config = dict(
    experts_per_token=6,
    d_shared_expert=0,
    balance_bias=False,
    init_std_router=0.0348,
    norm_place='pre',
    norm_eps=1e-05,
    positions='learned',
    init='normal',
    lr=0.00595,
    final_lr_fraction=0.0,
    doc_mask=False,
)
Below are experts of layer 8 (counted from 0) of a mixture-of-experts language model. Rows are named router (the router's row for the expert), down (a neuron's output weights, with its number) and show model dimensions 256-319. Each number is 500 + 40 x the weight over its row's rms, rounded and kept within 0 to 999. Numbers have three digits each.
After each expert's rows: "comes before" lists some tokens at least twice as common just after its tokens as in all text. This comes from a sample of Wikipedia text that the model never trained on. Tokens count by the router's weight.

# expert 3
router:499459517546462513533496460453498440502480526471475440508494576515480531543453506460522464485472550518523444438493438503545506517473492469502525466481443441455478545445489553460502541466559425
down0:577428501504572549507432502558472495464561553468548544471536581543517464507512483503511524469457527517470426514502471472485524527554511521525543536531485390484550578554504531556558427445471482
down1:476488499481467510464526496526494538517492497526534442509485538489516497488502526485429519514492484488486510476551459492542531471428431441555560553441462437514464537536495526383517464432550522
down2:468455522471451465584555469454590578486448465513526450505472478522565492500428532511486526465527542520575452472493463505500529589555549445486466501515401542484473452476477479467499495450515483
down3:549514519521494586423536467482496501448549500501499556467523450489492441530501452448473433514519446492542519495452402463503478436443528505545547498500423489495537543557465404520587488516492522
down4:453577523455501517433461603456572504563426501524526456557533515473501485504466588470451511453443502509477445570535582544474515491554491553421493447539524470492469435502508485507607480491471527
comes before: "The ", "\n\n", "He ", "In ", "It ", "This "

# expert 47
router:453503469492546440521533550530495467560476498541493421545483488474439561415475459468481484448488549571552435453483536532549495535472502518429495446558534577469489529526516441469497509497478485
down0:502564472477464510521466475522501506489520501544448509464460531504500468484502531492527483478589539539541489491470581467431508490495547490500488501483475517463541507590501548453517492558436414
down1:516573555586460510464493499495474478484496538507568536483497534446492504452431475483436491529481503456507499448487444472489464475563466485410494439476515519508450512539537452493505513497479475
down2:519491528552538481430513483517475444551502510522486551458544512438572498517431491571480433545450427460499491354513452449562406496565465486523498551529542477453545529527495545517524555486503479
down3:489509505513530479493488482489509518493578428514465516471494524436485492521528521430446483542506569457518473459590550494487555520498490503484484455475503496472417478495527477550546581561529480
down4:487549490507562491512495501453447503493467424475474434446479547510475464532559480511481468518442594503539471459526507542499571516543462539535458508530492543501533471481498464425492487503510458
comes before: ", ", ". ", "-", "; ", "\" ", "'"

# expert 13
router:529466486485526504502496499533540500495538469473460519486546485441512456568470526458441472525446471486484507431535526517531470456461495491501515477458507485542410567586450543459461493534508553
down0:497486516498494456537569523501496480537477547492417522498454510461518539554486489470526514536529502428511534512436529511540529518475483534526499441563489504440464454534519534558543549552458532
down1:504532493464485468500500494472506468517459462463482497491483505549561497522566529537458469526540500577544451474486526551525543531475482525491541444523430529510493545428438448440508444485419482
down2:469550513528483480440529450502459494524507528545473519448532467525478466427463514479458504488500445464524490438539541548475493529497505513491510517446465502456458519505511505546575483553439401
down3:545517505433487515527470527522472544549551556534462494518523548522476514488504565477562514506500468605554444476548540483518520499510539489524456487490502516419484460452504593559589486531494466
down4:511600522494454516527504499436529511469465545496552565479540522450501514541425465469496483519505525551552507508516540533466501447475580504462506457440534471493399503587454550457460509495467496
comes before: "| ", "|", ".", "; ", "% ", "–"

# expert 0
router:492449487525534593549464463506497454528482484458482540515552514509497521550504570468552544459537453525481512408569526529489518445456536537424523516518459432521466551519476487537533510531474512
down0:527514471571559487475524503444476460498453439522528472462450510523461514379498514518516468453536579484499518501495507411432497603499483558510571513541566508429494608492454479445492475486426506
down1:490498532466553534510483514545453525466512475455482463556479493517512499479542523501497538448504440463553533468443592499495464490471497549476428480511448501504527532547478384580516519527608582
down2:466468465563525453481503459487483541573487460471553565444504438504470486505485491500520537502465457474553566456404513473494576558377513478509491493509520513522476495562494455500471518543461485
down3:509510568487528484401487553473522495562463570525434506496482531498447545411492509481517509452501495510461500490521484497542489495568489492471507435530508537526424481520535555513513474495516496
down4:408441489455502504408452495481549512533452543528465495482547505501444571483502502469510452527503515573475484510524503483507529548520478564445499519448559492537545510502464447556520490416492510
comes before: "the ", "201", "200", "first ", "United ", "199"

# expert 7
router:493488549578505482522491408515527497433552447471462491489415521489449486487473484414478459534590464418541572420528526460584496497510520513430567493537531560489440468473561591469464481517535598
down0:447513575443481488470550542549508524456506486460492592526524494394474480508493489476434464464496441503575462505551534523442495520570514441451537411420480440489520485534513554436485484435536581
down1:476444510506388543583514512483539421493485604461447517494436491492468487486515545489477489484553521561497519539474536516454451531522565506494495488529499510524476514475485503519508504460537422
down2:462430515506412583517520468511487454451439454524510496564552492529495481486512514483525565544497463523432491520541457513453552479529479603500481471460521476464525513451491446522499527508464537
down3:602522560572416523562521565479505493615415521519585500463428462454525507481517479510397494564461492520515497503506451514506492441528517514521451466517437530506432541521458439512555541482482536
down4:577536475496531481437520519480512462516458532511458534454464494496490566461509530515553526605457513444425492537524440538470437529465512443520531545509524486486469525534534462487477491513525546
comes before: "| ", "|", "\n", "; ", "–", "."

# expert 2
router:490447479512509406501483468529549473572555451527555505452579485587528485556490467542470526554486442475536510463566487471456482461488506451552441568501453505583545484555493480488513536475513545
down0:462512492480477549467447453428445560536452595543549490480474484501512542519436515500530481565432594501488451549544494499478560475555471450507573475483481477483493510504526471496499544472523487
down1:554499482446442529503504555489475461430523488545449533585502496474547519568429508482496421506429460535445443513527494469539473546497536477516527480429544463543412502503446423439490424466445443
down2:468505458481525505534502467468412564539492487537574432516463509485551487516522534520555523516536553500486460493490545541488434509534431480530467430485492526526501539509548472480499499489484466
down3:520580502504468471538454472576567478454460474488504544476487472495582564463519515580503457521500417458548534503463402533486530471476497495534584500529473539473529516442523483521516496483513550
down4:491525554491467485450529471524536527438447511481473587501491541476507502522519487469507486468503450475463562450571543532462521543535533510485530510534461521546508503445556564559505488559456456
comes before: "| ", "to ", "', ", "in ", "–", "as "

# expert 38
router:465466461522528421452488483536511572455473447531520423495442481559540423529547476556502452566558508433493488544549452475466551610510521524513565520487492531450475484491456507503482528498554472
down0:485519563525534484561513420488479432509470513501475514454478449498500498517551510512458486540485549491415436521499379423463519491437536516563489565511567504495532444549490500542477527492468437
down1:530527503537516501456544495473552422602556526512519452457479489487542516442534566593426561472553543482522542496529515497480485474524521545543455535482488473531548466435460538490508511439526479
down2:500502478516514532456583552526568494557478468503496523480516530512482520532519525512502470453511526342489513406531512534487435483468517521507567490470391566457537472556488448454545552519479472
down3:491537587582472481576507527437380487533544416471565533442448498519501470541452558560475541472522518536537515513533474479535525523489463566515455499435534444571473540442515475505515418510475438
down4:526551547491502469498439478493473534490492530509420487489543497454492446510457472444498467585441483537524535582396502432411506527484505480425522483570517515485431509559518472518489478476549485
comes before: "of ", "to ", "in ", "and ", "for ", "by "

# expert 31
router:467463458477512447515529494519440580450483467536495448495482459477540439544538473515437562551585496437448494553548534472447504524522486513498575499462491533504530550511486505507471514549587487
down0:537529498457528515469504533469526405477510461539448455510564501481465583539457460505453424538486500487493473483575509497506530453526485489541430500554512487494466474468521492471484573459554462
down1:504454535519533488510550485477482455401498504527452537536581520497447505485543468522466536419513457514529488485516522429561536489473590468487487473445463440586567456503582521487507498553490553
down2:590463512566504447422466447508477505473468494550547449534473543499484419501480529446475482553559486546488537493520524497503486425467488494511533462489492560511462485437471516499507453484528496
down3:463454454577475516464500548529551476539508509503505556502493541482519457566475503519469491498474506491461512482534548552494532484524441504527533460521522486478535447489490538473456490491533464
down4:516512513484530490435522501596551423493497490421521500571566484442479589550559486484570541488496528506462509452492521513526503472546523444472538481542493533538450493524545447367456480507460476
comes before: "of ", "in ", "and ", "to ", "for ", "was "

# expert 18
router:530506490502490515525531453494514513479544526464507512479501450440466540489488521439445459533454470498516495470523476512563486463485444538500468552498557488533448521602486564486504467468473542
down0:477457481488514466490543430465516462551458487493516538553411437533426518522524516467578512458461457471516498491468516532398480474512476500484505458532510421479500489507544443548542465476446433
down1:548530538520470484537527411509579477552520483492521527448500520506535579464480569486477492509546534500500560481496506496574482532487494454469514514456497433512474475491484523495474442480424340
down2:563444500441519507472516528500535546457468517549580492446582549533507539480525496433560504518524465503476503422533538415577570549481536480480446484481520564454488514543526565486526499508553514
down3:501545496507465532531529511514496507493555565482413483446531460434467438489512493562413502587486468533546553509515511522501521470518559423532438527502492503578494533470513518476523508461482495
down4:423491591437513478474525544441460488490522469544549477575504458413538479491459502496472508510357513532510512512457477477564477504503504345507471518558545452499486546459401499494503452448545570
comes before: ".", ",", "′", "°", "″", "–"

# expert 46
router:524485489559515511480557456543505496490551515504435499441529482418486516528507548472493534524498467519522535475517496454530449457464469555486516486490526491508496539558446527463427473524536552
down0:509500517466487515456484488540488507559551476487555475484494455464550511544429524467456499507469454431499467567488467498443470512468504452477484476533550473438494491491516485583436511520415474
down1:556528468511509543489509499491489490481563482503536533522521580524544577508439492466381480522489505503479433555624428509547485500552484527517491616479551479519554496539544545451514546509539560
down2:534516513559509436583522499474549460435485467549543532483483501545483518501373474494484517546431501540404489519471541458471497527546487498455526452507441512535506506515506451445526444473487435
down3:538572452479472483481529556532484528498507430544502541483406527454454432515491507552526513452531488496501583454503533521499486486479454497518503501469500533585473519424510427521548532550494472
down4:515578543458577453555462501480533475527558513508467507451464445479490541508480485471489509450541484440421458511482490488576482449542447489544616392530505606520587490535458545420551435532460528
comes before: "| ", "\n", "°", "N ", "|", "W "

# expert 35
router:452483485468551440536502466476541502458514489566583491534446511588481477519579524576551511501534423552503501551538462429477554515481521538568528559461472599503524477496521513542553583532479504
down0:468431536514503500469491426456406447476502516435546490483527511544506507514503467556525521472475558481504479477518473454467552464509521451507565459519553511425537483495475501471398574521544506
down1:531478542502443475539462494451490566514421560448437487491545528462471509516544446518524553385517473518537494473514526483505504475515508579431482519459510496506448524597490489516473419475473494
down2:467501457510498476503542518590566494456433508470497493472447441517467548524492479538504533508503532493520509457499511504556488536476496460533534570413492464506549430577483467512440428542502535
down3:578467511470524527410547463502444440483512500495477509490488514521527486515465501512518477513523487483498498536592505510480467541514568494491518439476528557540482514522452488464493459497486479
down4:539463571484451473528399460530492447571471487455520359535452435544527511495526500492516397517490445497494479449456434541433443459430496511532493490509497545517559519473483537491454496494521460
comes before: "the ", "a ", "to ", "be ", "his ", "in "

# expert 20
router:470529528536519562522484544540535495481471428502466512514524518518512415551565546496534507514558559451580521494460451446503494524482480564485504476497559430569526526436560484510545545422542509
down0:563548456486445467505533513535583478506458450512480505536530493466513429480492493542479552458452443574407521560467523448578528495485528451484469563479475504500548487513454473484464580484491546
down1:471511475492518557554496467477482520470541457495466500530504475578506487632488521473539490469509483514400544521495496554519486496444551484423544481446433543493424521479453489509523531466480479
down2:490535458555492556513477465507506515524476588545407484515479516535471491519446462544543442499505480540592502520549500531512447456533529438521499516455481540487475476487491533488542495507440521
down3:504468484474500548549500504500558568501411463569465534515570526479466470593524505482512437508556494544526515573526501523548541551486431444474416557550498494463535488551474508484506531398463477
down4:499593546421424466478464576524460487475564488542511516489494524454516465459511507452430517425551577478516495454545459484477500475525510482476479489511592466461487506420440495490520476478555490
comes before: "and ", "the ", "but ", "which ", "he ", "as "

# expert 44
router:539497510487549518481502439583506481551550570533463512518449542501443531537539569493583400546402523516521496482471521497515558455476474578510476515431529536481504526531432513511468480496517516
down0:444491411513494492472512582512486516491448506475423489554490514448508542467586445466394571473642507468437497501516516481492485506522609552442491515480461509495562556531560530448512475526546566
down1:491527480545510457446493531517544523481466563493534547584494420524461517494476470465489480372482593503471483411485513541476405444474471538436519512548512488497417445548547483501525459473433476
down2:517523495526457497586515574466528500529519447517465434510543465466521476489472526451551505486495515535494539543477491480533468519469524526448531416449473447491498508495486463540531532486517493
down3:520577463428477447495527491525491546477503521528426557510448522557538547535481541538471483554526548447440456526502551441476532535464500544506476520450515460487531489415430495472496486527477412
down4:427528472497579558455546564504514452513475495513539554482566456516449496427413482509597495493448494486482516493457559477482473445566472460419477533425572515521460511420517518486468550465493560
comes before: ": ", "by", "\n", "(", "code", "name"

# expert 21
router:486429470420522442536557565474451462495428543457452451561457473496501488493548422462514483491471506498434482509528509524540560545526489536531459527477475528480398494468519535481491507542473460
down0:500474526499512471528573490556503547514437442413488534498537505478558499533538475506470454462584476492500494515519496489610486499488501437435487547503578473517489518538410474449540468505502472
down1:525509517541547523508519433500532529540489473526535491575469451564574522538541471482502552535535498541488492520494449523441436521521406449540503459579481515566488566502535497528457492507485449
down2:496523524518527555548435513519532433495556515422448554521462471497492549513530508541427479534516558512423478540509510407518485461547535472521448579498478505519545474420508493534513523531532499
down3:552444432501452535481530532523482452538545400455426495522465483526492556363525502531456452452445418491529475461458571542523506493516503443558514540560466438507508524430494474519525464494426507
down4:472539502492477490477487462455510487509472525481505503493527519552533487498494570482507518511494492488513527478500490498471521452449459555489554498489453469446530530573483512486484418460516538
comes before: ", ", ".", "-", ". ", ",", "ing "

# expert 8
router:570466573535514512528470407543492474431547500460483478502503465453471536485512560464480488537477470498506563545503487473531489550513509493526499511543521452541514506454479523467511461431487475
down0:493479391483534523529448557467467568513503465456519477490468503527531559531527535542443465550477519455553504504498429525491452510499479533493548425490534497471498541491470582499452493503462503
down1:442520498517491464510438440471532453542598406563523531416511531540466535543492566440557502488511474531551474567503517531542527471569523452478501498527477538514569496517513501570539438451566504
down2:541529544485445536487492553435572437519477449452569522456533488476474502537479477415478548475508511480478463473549473502498512546539474449519495394484497491445492463455568481437513489458557488
down3:529495430526510462527510569498605492512517478481496510572450508465485518463501491559555518522537523458510461459510496482557497428468536484508464440533475460453548484531458497473505504572522509
down4:547559464572554546465548553563483441502419510498534482452530532413492538505455445551462525546480495503528539510453517482456513513467511532432506491467530482500513531447551464454502567525521532
comes before: ", ", "S", ". ", "'", "-", "\" "

# expert 10
router:503439545553444591505507554463485548575533493471472493500520523544516539534448484466512508494471539503432498478600480485522460440510553502480538494577558448519527527494521479464475442474451451
down0:488509560479461466591497471551481494474442565513552577554495571475495446504493525466493616449566532455517473551486467530458458514435515455545481484530510466498467424443478513548494610537472458
down1:525426510475567470451533522583505468464414554546489503507432539565483495502514624490483491507500524509486507551445485496562563506473509414492514550421500557457542476464472523517481513509548548
down2:469535532518507496464513541501445502473494460445483442536505574521484551490510517528503517493553554511561457507535476510523500471513511477456485493462502441536473478544430539506517556438543466
down3:458565495578518572462540562490474524466441543453518509511476483485485506461525484493489581539509511560509500574526557491504531518480425444521539493540480543494497511487597462537514487519514564
down4:494536529513492522505510515468522572501600507483503525511501493540506499481484511523514601458479546542561486458563496505579450511530535511549485477472557521566465499502519468515527494552476474
comes before: "| ", "(", "and ", "was ", "s ", "de "

# expert 6
router:504439476498493431584507496544555519500453426500526469498511473546519408562578496501493518441550486497443506557529467450434466516493515506531479394389482501580532482479466504498554542544529496
down0:589535523502480499554475555530475509530458493522461547459507522516466527495442460530524420451550583562594554447471473538518475486565463556480491532512492528534510517482539576449500553457459565
down1:525520538546514484484522478483456438474462583447492473431466460473498535524474528497547548525496504554568477532482461504502496539497546493483580524496550472424528573502469488566533455494468449
down2:537498493441567481473416487525520451470492506521519501550507502548548473471545507492450498471476470457457505463476517461452420475553479478522517449502526495487514460525495513492492517469435486
down3:443526484474474515520494496509554447501550450462482481493439505500493475484533462410536520514503524436535487454526487476538479478478414504555527559592404509521507498510544465473512462445479473
down4:516493511425438508427466467478526465567491459588500524499502573533453466597500507548495466448492492523497531502455506501466474514452530541501523519460491552546549525565465482522508524458475500
comes before: "a ", "the ", "to ", "in ", "not ", "been "

# expert 19
router:516514471521539622495522515602526531486509484531462497517452473577430600486500464496514479456535458456468450446544540472552534471506525502514521478474516496485438460504510557529533535479486484
down0:527528464518532520545500515495504533518519544486523524540610557524471542456508479512486467461450423559540486487512530434562404477545506611513564454529467440418507509563490475432498528493531555
down1:491527471445512447436474531492480539469511460473491545476488474516537563463490515471555473570516535467532485477511483458542460517515505468498589519512486415514482512522511492477430471429460481
down2:507501481520386440535550500469491478491445533495533536495486548470451486532472555436531476412483521476467533519502500420543540540537492436531491457532518564561514469545517418514518546476397483
down3:513496473476445512533513418540550424463483445513558424483501514586527501496465494509502470508535510511498515513568443475471450459489543543525536406592466568435541463529499473510536531490529443
down4:514509548490514478527536438487539475533531522482527538502471483483487583494513552562475536481405483499411463509433481443496479636516506499533535456570486438491544491495519478511556559515561436
comes before: "the ", "a ", "201", "200", "his ", "its "

# expert 26
router:512578546552468542521465527462483516481528476439477531519473477467515499423466486442501544499542463491514493545517584488534468532481426531468442545572538484513581453490558530518418477451497425
down0:515554485524473527527561571477511527474416449503483527512463568525443402499436497502495494550543530494509469442541423492460543501413562471479539481525499538469543470454475578519540526578518454
down1:398467473516473532505558512535479497459478519500524524566541458492546528548530461464500511497469505538515479525494527532544539489408521483474561479452560483470506532499502527520472542433495446
down2:523470555463522530493449529509504519441483525502468521436476467571420477525457505562506480474505468550554497530549557541519452495549509513506482513496476478522503494520498533496557534573586548
down3:500536497415515532546555544491439520481498485508523492559495488435553503503418509487428491563555442500505564511512457532504541426582495503530464492581533542441489492498434564524450469508534518
down4:539473506482485491425525457507423458484482427444481472492489482577523580545519459536475466473551486492477549443480527530487416480456520495529457551469498487538544492502531479421511514507518528
comes before: "s ", ", ", "'", "a", "o ", "ers"

# expert 45
router:527469516474474496563519503446443404511550500453488480487470452495510527465429598497488455481457516562533484479465514601572456468480559445478547501523481504553493549589519540477467448469504500
down0:453485528550503472519447471529458482481467506399493476507550531438489456522503483499521578450434491505486462421435566529491471419497499425430492557496555500538513487479517510542411504454496499
down1:503507466474572528512425456516446441578477479428529527589519502496521464450509472554439521516552477462428497505495451528522512480509554503453483609532530481428510472518455472497476490478527455
down2:408567442497486519504447520465424492462552570523524510602528460539549493494471456518482537516545559452546502489375468474481493517477458544489489435515573483488479495495461573439534478519588493
down3:456489488483483466477548587455464521516518483522564578565529436488534550537490448544550489508481526455480531559452517523508541464441517508492564474456460474472501473509541481534571541512519503
down4:448507479561484574545496453508511487517464495453491528493492522529474555484479518507566510489529490474465511496490473505532461470549483532422518511479502502471528498482533514504496584572545571
comes before: "| ", "|", "ft ", "a", "i ", "o "

# expert 37
router:529504531588479487548496499406483529529484501483485516442444494471497481481435549461523533471416530480519526479462467445490491540502458467473469564521540397518553547504438528504474537482485500
down0:383528475518507584523504469535486534468514494521432449481511462525492508558443502519435499509478465480546516503556496468529549508567457586479483494507520495501432465425463478483541464541451465
down1:567488517488488465509467507490559572547522449509541471434534493451514507570471478487499480407508534476491506549510443508506480498435516529473470460412538466513500520503487515507516431573498538
down2:465521553525417499530491496492470410460522474532471481466539534487579577519478481449552493535447564464481485431504453556495516516537550450454550508500483518457530449482419461554473536499525500
down3:399560510509481415599478546457494431491509575547496510535492555556479475518516444501483538490494519539533557562457442536462498463467492474499484584379598496488517472442542485355540516420450472
down4:549527504452465445592553530468467487453456527426468471458527473490485463493526568511455559516453457442511485488491504469530526546523512439522460588480478458438510444546403501547529589519554467
comes before: "- ", "| ", "\n\n", "\n", "The ", "|---|---|---|---|"

# expert 39
router:471539578480530517446487505498536526532428491502512511457469553519469521446442483513473552497576534498494543513460439480476562543486469511467599489474448523494476512442468538543452532519552518
down0:508513482500464501529544484587442488523539509470498483563509516541483476571459450511581482500506514470511508409537535496427547524498488477493497455394556550520502523474465381485471518624499470
down1:520563420507524478529559542549553474565456480510464473587464488497520489592494508479486445506547460512479465467487559488487437481494487504524506493467472485448549473452552522507438454572478422
down2:599458470471513562445521558498477560470509544456593537560519548550473496517504512482534491547517457516512466551506493495524475542496456475448449403498463479493544490532526480495508507490539590
down3:512591538510498536576570493522479476469414518540510423520461493483475534564547471493522465584514536542465472469518551517578445467457513515529464377521499518518435483515434495478489470507439538
down4:528558575528489509537461547449410524559567504563420504470506466470542561498525524426560436569486526477476445485447445500576489476501481472514433556534480511466502526494534473494583550466479526
comes before: "==", "The ", "In ", "===", "== ", "\n"

# expert 11
router:429514602487515471504509413472577521490510523426493494553480509423491530522451486465475436508443545492545575478443511520519416463495490514534502554484491499528454514531442454460513502551504520
down0:473493457513515638542509518456417498518461463482516544464484505418495537431470512516498520584508539526448509492422522512494464474510502542518458506563572450484449495523508519540550465581481474
down1:570468570476480504438474434519472539444508555508541490469468440459530469455490503462500459477486558519514518519523485463472490454594472481461492462466538483492543544478427491489438519444426554
down2:454486536502504428507507451574496566524517451415448569522469559506494497508525526545550535520450578501504454497505412544504438470518563518479460494446459544440494433475523533480460538498553475
down3:472516526468473562518473503568438464488517565502434458450510480512506465496525493475497497494566522526577536510547517510514499490531514554576493497495483540529511525497519502559476521447549569
down4:517523421584440537519490553505464494512509448463485526533431447424519448541486495508372509518456488480491519549615526461508487531499460528542537573484501471529427520563507547527527439495496502
comes before: "\n", "\n\n", "–", ", ", "; ", "000 "

# expert 23
router:486567560455511470504477503455518571500453537457528491570459483520456502486499460427444479546525539481509536576483467454506483500485472526463450616533495508497457487504480497517530441473526541
down0:447539509516529451517508438547475505466491449564515510521478541502498487503457490500440553511467539415522533494491457469436443431495514510520558530422508493544451401547451512490466562555501478
down1:371465583498534530471496475437487463488531431537477530565511426482502553508513487504547471480476475418572444486511510542494511516553508477506492522462512577448443447485563457494502551547516405
down2:445492532523531555524539447497557523522537476547547472488541584431459529538463590494443391479473465548517446547476491565495462433465583499498557515536500524485543486525546525555469525445499526
down3:444561498527528505448533513485584499472536429568440508529542504479547467506485434490467422513477479513456499480522510494480518456549450449481463447527542455482465469528457527520513500508468501
down4:505505472503507520463469478516474446527495548555582449467558493537464537491570514502527539457520507486560517487445490477506476488493582537478494436510566502457537467488582471512494463492437460
comes before: ", ", ". ", ".", "\" ", "; ", ": "

# expert 41
router:512437579547449503554448538426450488556504490449482521516458464481507462506452451455515526436512524503467515532495499476499473459475517521492484514581543540568579498505441465435513444509456487
down0:524479541536494549491545525560529564490375467465548493478502520459478516508534452506507474548483542485538490492474463507499488497480516489580518506501496527481499499467476490544497510477640482
down1:500482491505524513518514518510556488552443498424491562543473525524518541485507553420476541537471591578474513490448526477442458501537511458464566502504535525510492459532510476480538483560425500
down2:497540488627486461521458472393555479507429532562503537482495523531548424447460517490536540541545469540464543464450521502565488475484438529561419450468461484500462521530500483507513462453505502
down3:422600437543454461404557486546438516579506518439556521556516459492484570522535467462472521539527525405489522511467510502459533582529503506477439454527518540477447471561504532500450522467482525
down4:527552519501554485455516523523491484464539502537490536510435500549485526579478495476442541487507477475489537516492492498497445468441548558471475426444550563483464485471528492563461429508537507
comes before: ", ", "s ", "'", "\" ", "o ", "a"

# expert 25
router:404467519516565543533494492549537518528523479528485472522536554561480477537553547589524543478572440518500455460509445467479529480488538557555518521437497547472530476449488489589587534574384455
down0:552461496526520520525459513468492493566544499462463546485515450420540450555536490530452580535471513454505419505472511521536543548510500546478386559501496551445613505474494556561504568571520486
down1:510561494505471516521443578404502444449518534476466544495537491465551495515444539491480503456512477548491541492470503477508480517534485545443511568536479420501444432474453551515526533492498512
down2:564488518464496525439481520510542474441554474500438514566482516515526491464422442469523421521516459530450460615548531514466572534466507519441536493559511463513513462475490430530516504489547556
down3:514507525499453515606570481546479470482431479552490470494479470515558546434489449447517465573546475498483464478450469487443572535482527517579605454535477533517507491556547513467503544543468499
down4:511454473418460476520520573457495480530472537469517437504500456439456500494548555542466473515554472442572509502434458486513457511491478476535560518561407525559576505504536472503530494482558547
comes before: "the ", "a ", "his ", "their ", "an ", "its "

# expert 22
router:526503482439549466493454574475545509502496556429507514561473470499502592485565373492448471555521470475540522500510464468454490514504536549451458483497536484500473513489590473441532505555480450
down0:498484513499522570454487503519498572544472484491479506519460447524504524425502497486535460479514520490498470518451481488454481469446555562498507490506461524468458538531545446534466462523488494
down1:526481503508580414547517498472510508498519462488620561507531499536538511543547477513526450470435469555530502526505412515567560492539532477525503519467558507532537528533497496504514493459427522
down2:465513527506537546509535497390470519507520467591604478514428504503440475413419561483534523443456459452472547457533521476530477520433494556544469389460528494491498499473464413469528516513474491
down3:518460462509513500536535538605537501447468494509529454548532494507475510560446494452485479498512562488506521458521499501453456483551461567591566457515530479498492518531479494473439442424465487
down4:456510465530539385487535553404530497516546458584484504538573414492443542569561471496468509450560496499508448509497497515556468535543455448427478470515516527517503478543539514369521472489498516
comes before: ", ", ". ", "\" ", "-", "'", "ing "

# expert 17
router:459476432519488509539507417502525473360527444464492518511459591521517508532511525505470481541428488559515469444501488586486445478516489490571537506453488490516518521506457526486573409445474486
down0:497535509522525483545542447493507493480465477429543476517486514472499502517436564537565515452510471448506531476460488488517541520599513591562602548605575487520489525459530514563482495466480467
down1:444502450442429422464467494424493502454473574528447494550480527495532461473447453519481469522493468547587539450468499512455520490450558519501489482492476518576457454465514521488391524519502457
down2:491478536502503514371545477497559477458540488524526492501598478521514486477509453588446498534479489543569575538555567496513475457531505425468491459540492497461530457542464554495463543588493523
down3:450401466477486561559533511513510483479519514547524492509459565516523449492509415442420487552497466527455433555482536500521522505586527509471462478498534435493515456507480490596507444564498530
down4:437486566442487485482601438538511459492431548427510461467536506453542489528465537571522497525495501534495472464434573442420514473517511542521498493503506544498566502514466495507437473476378564
comes before: " ", "0 ", "1 ", "1", "2 ", "2"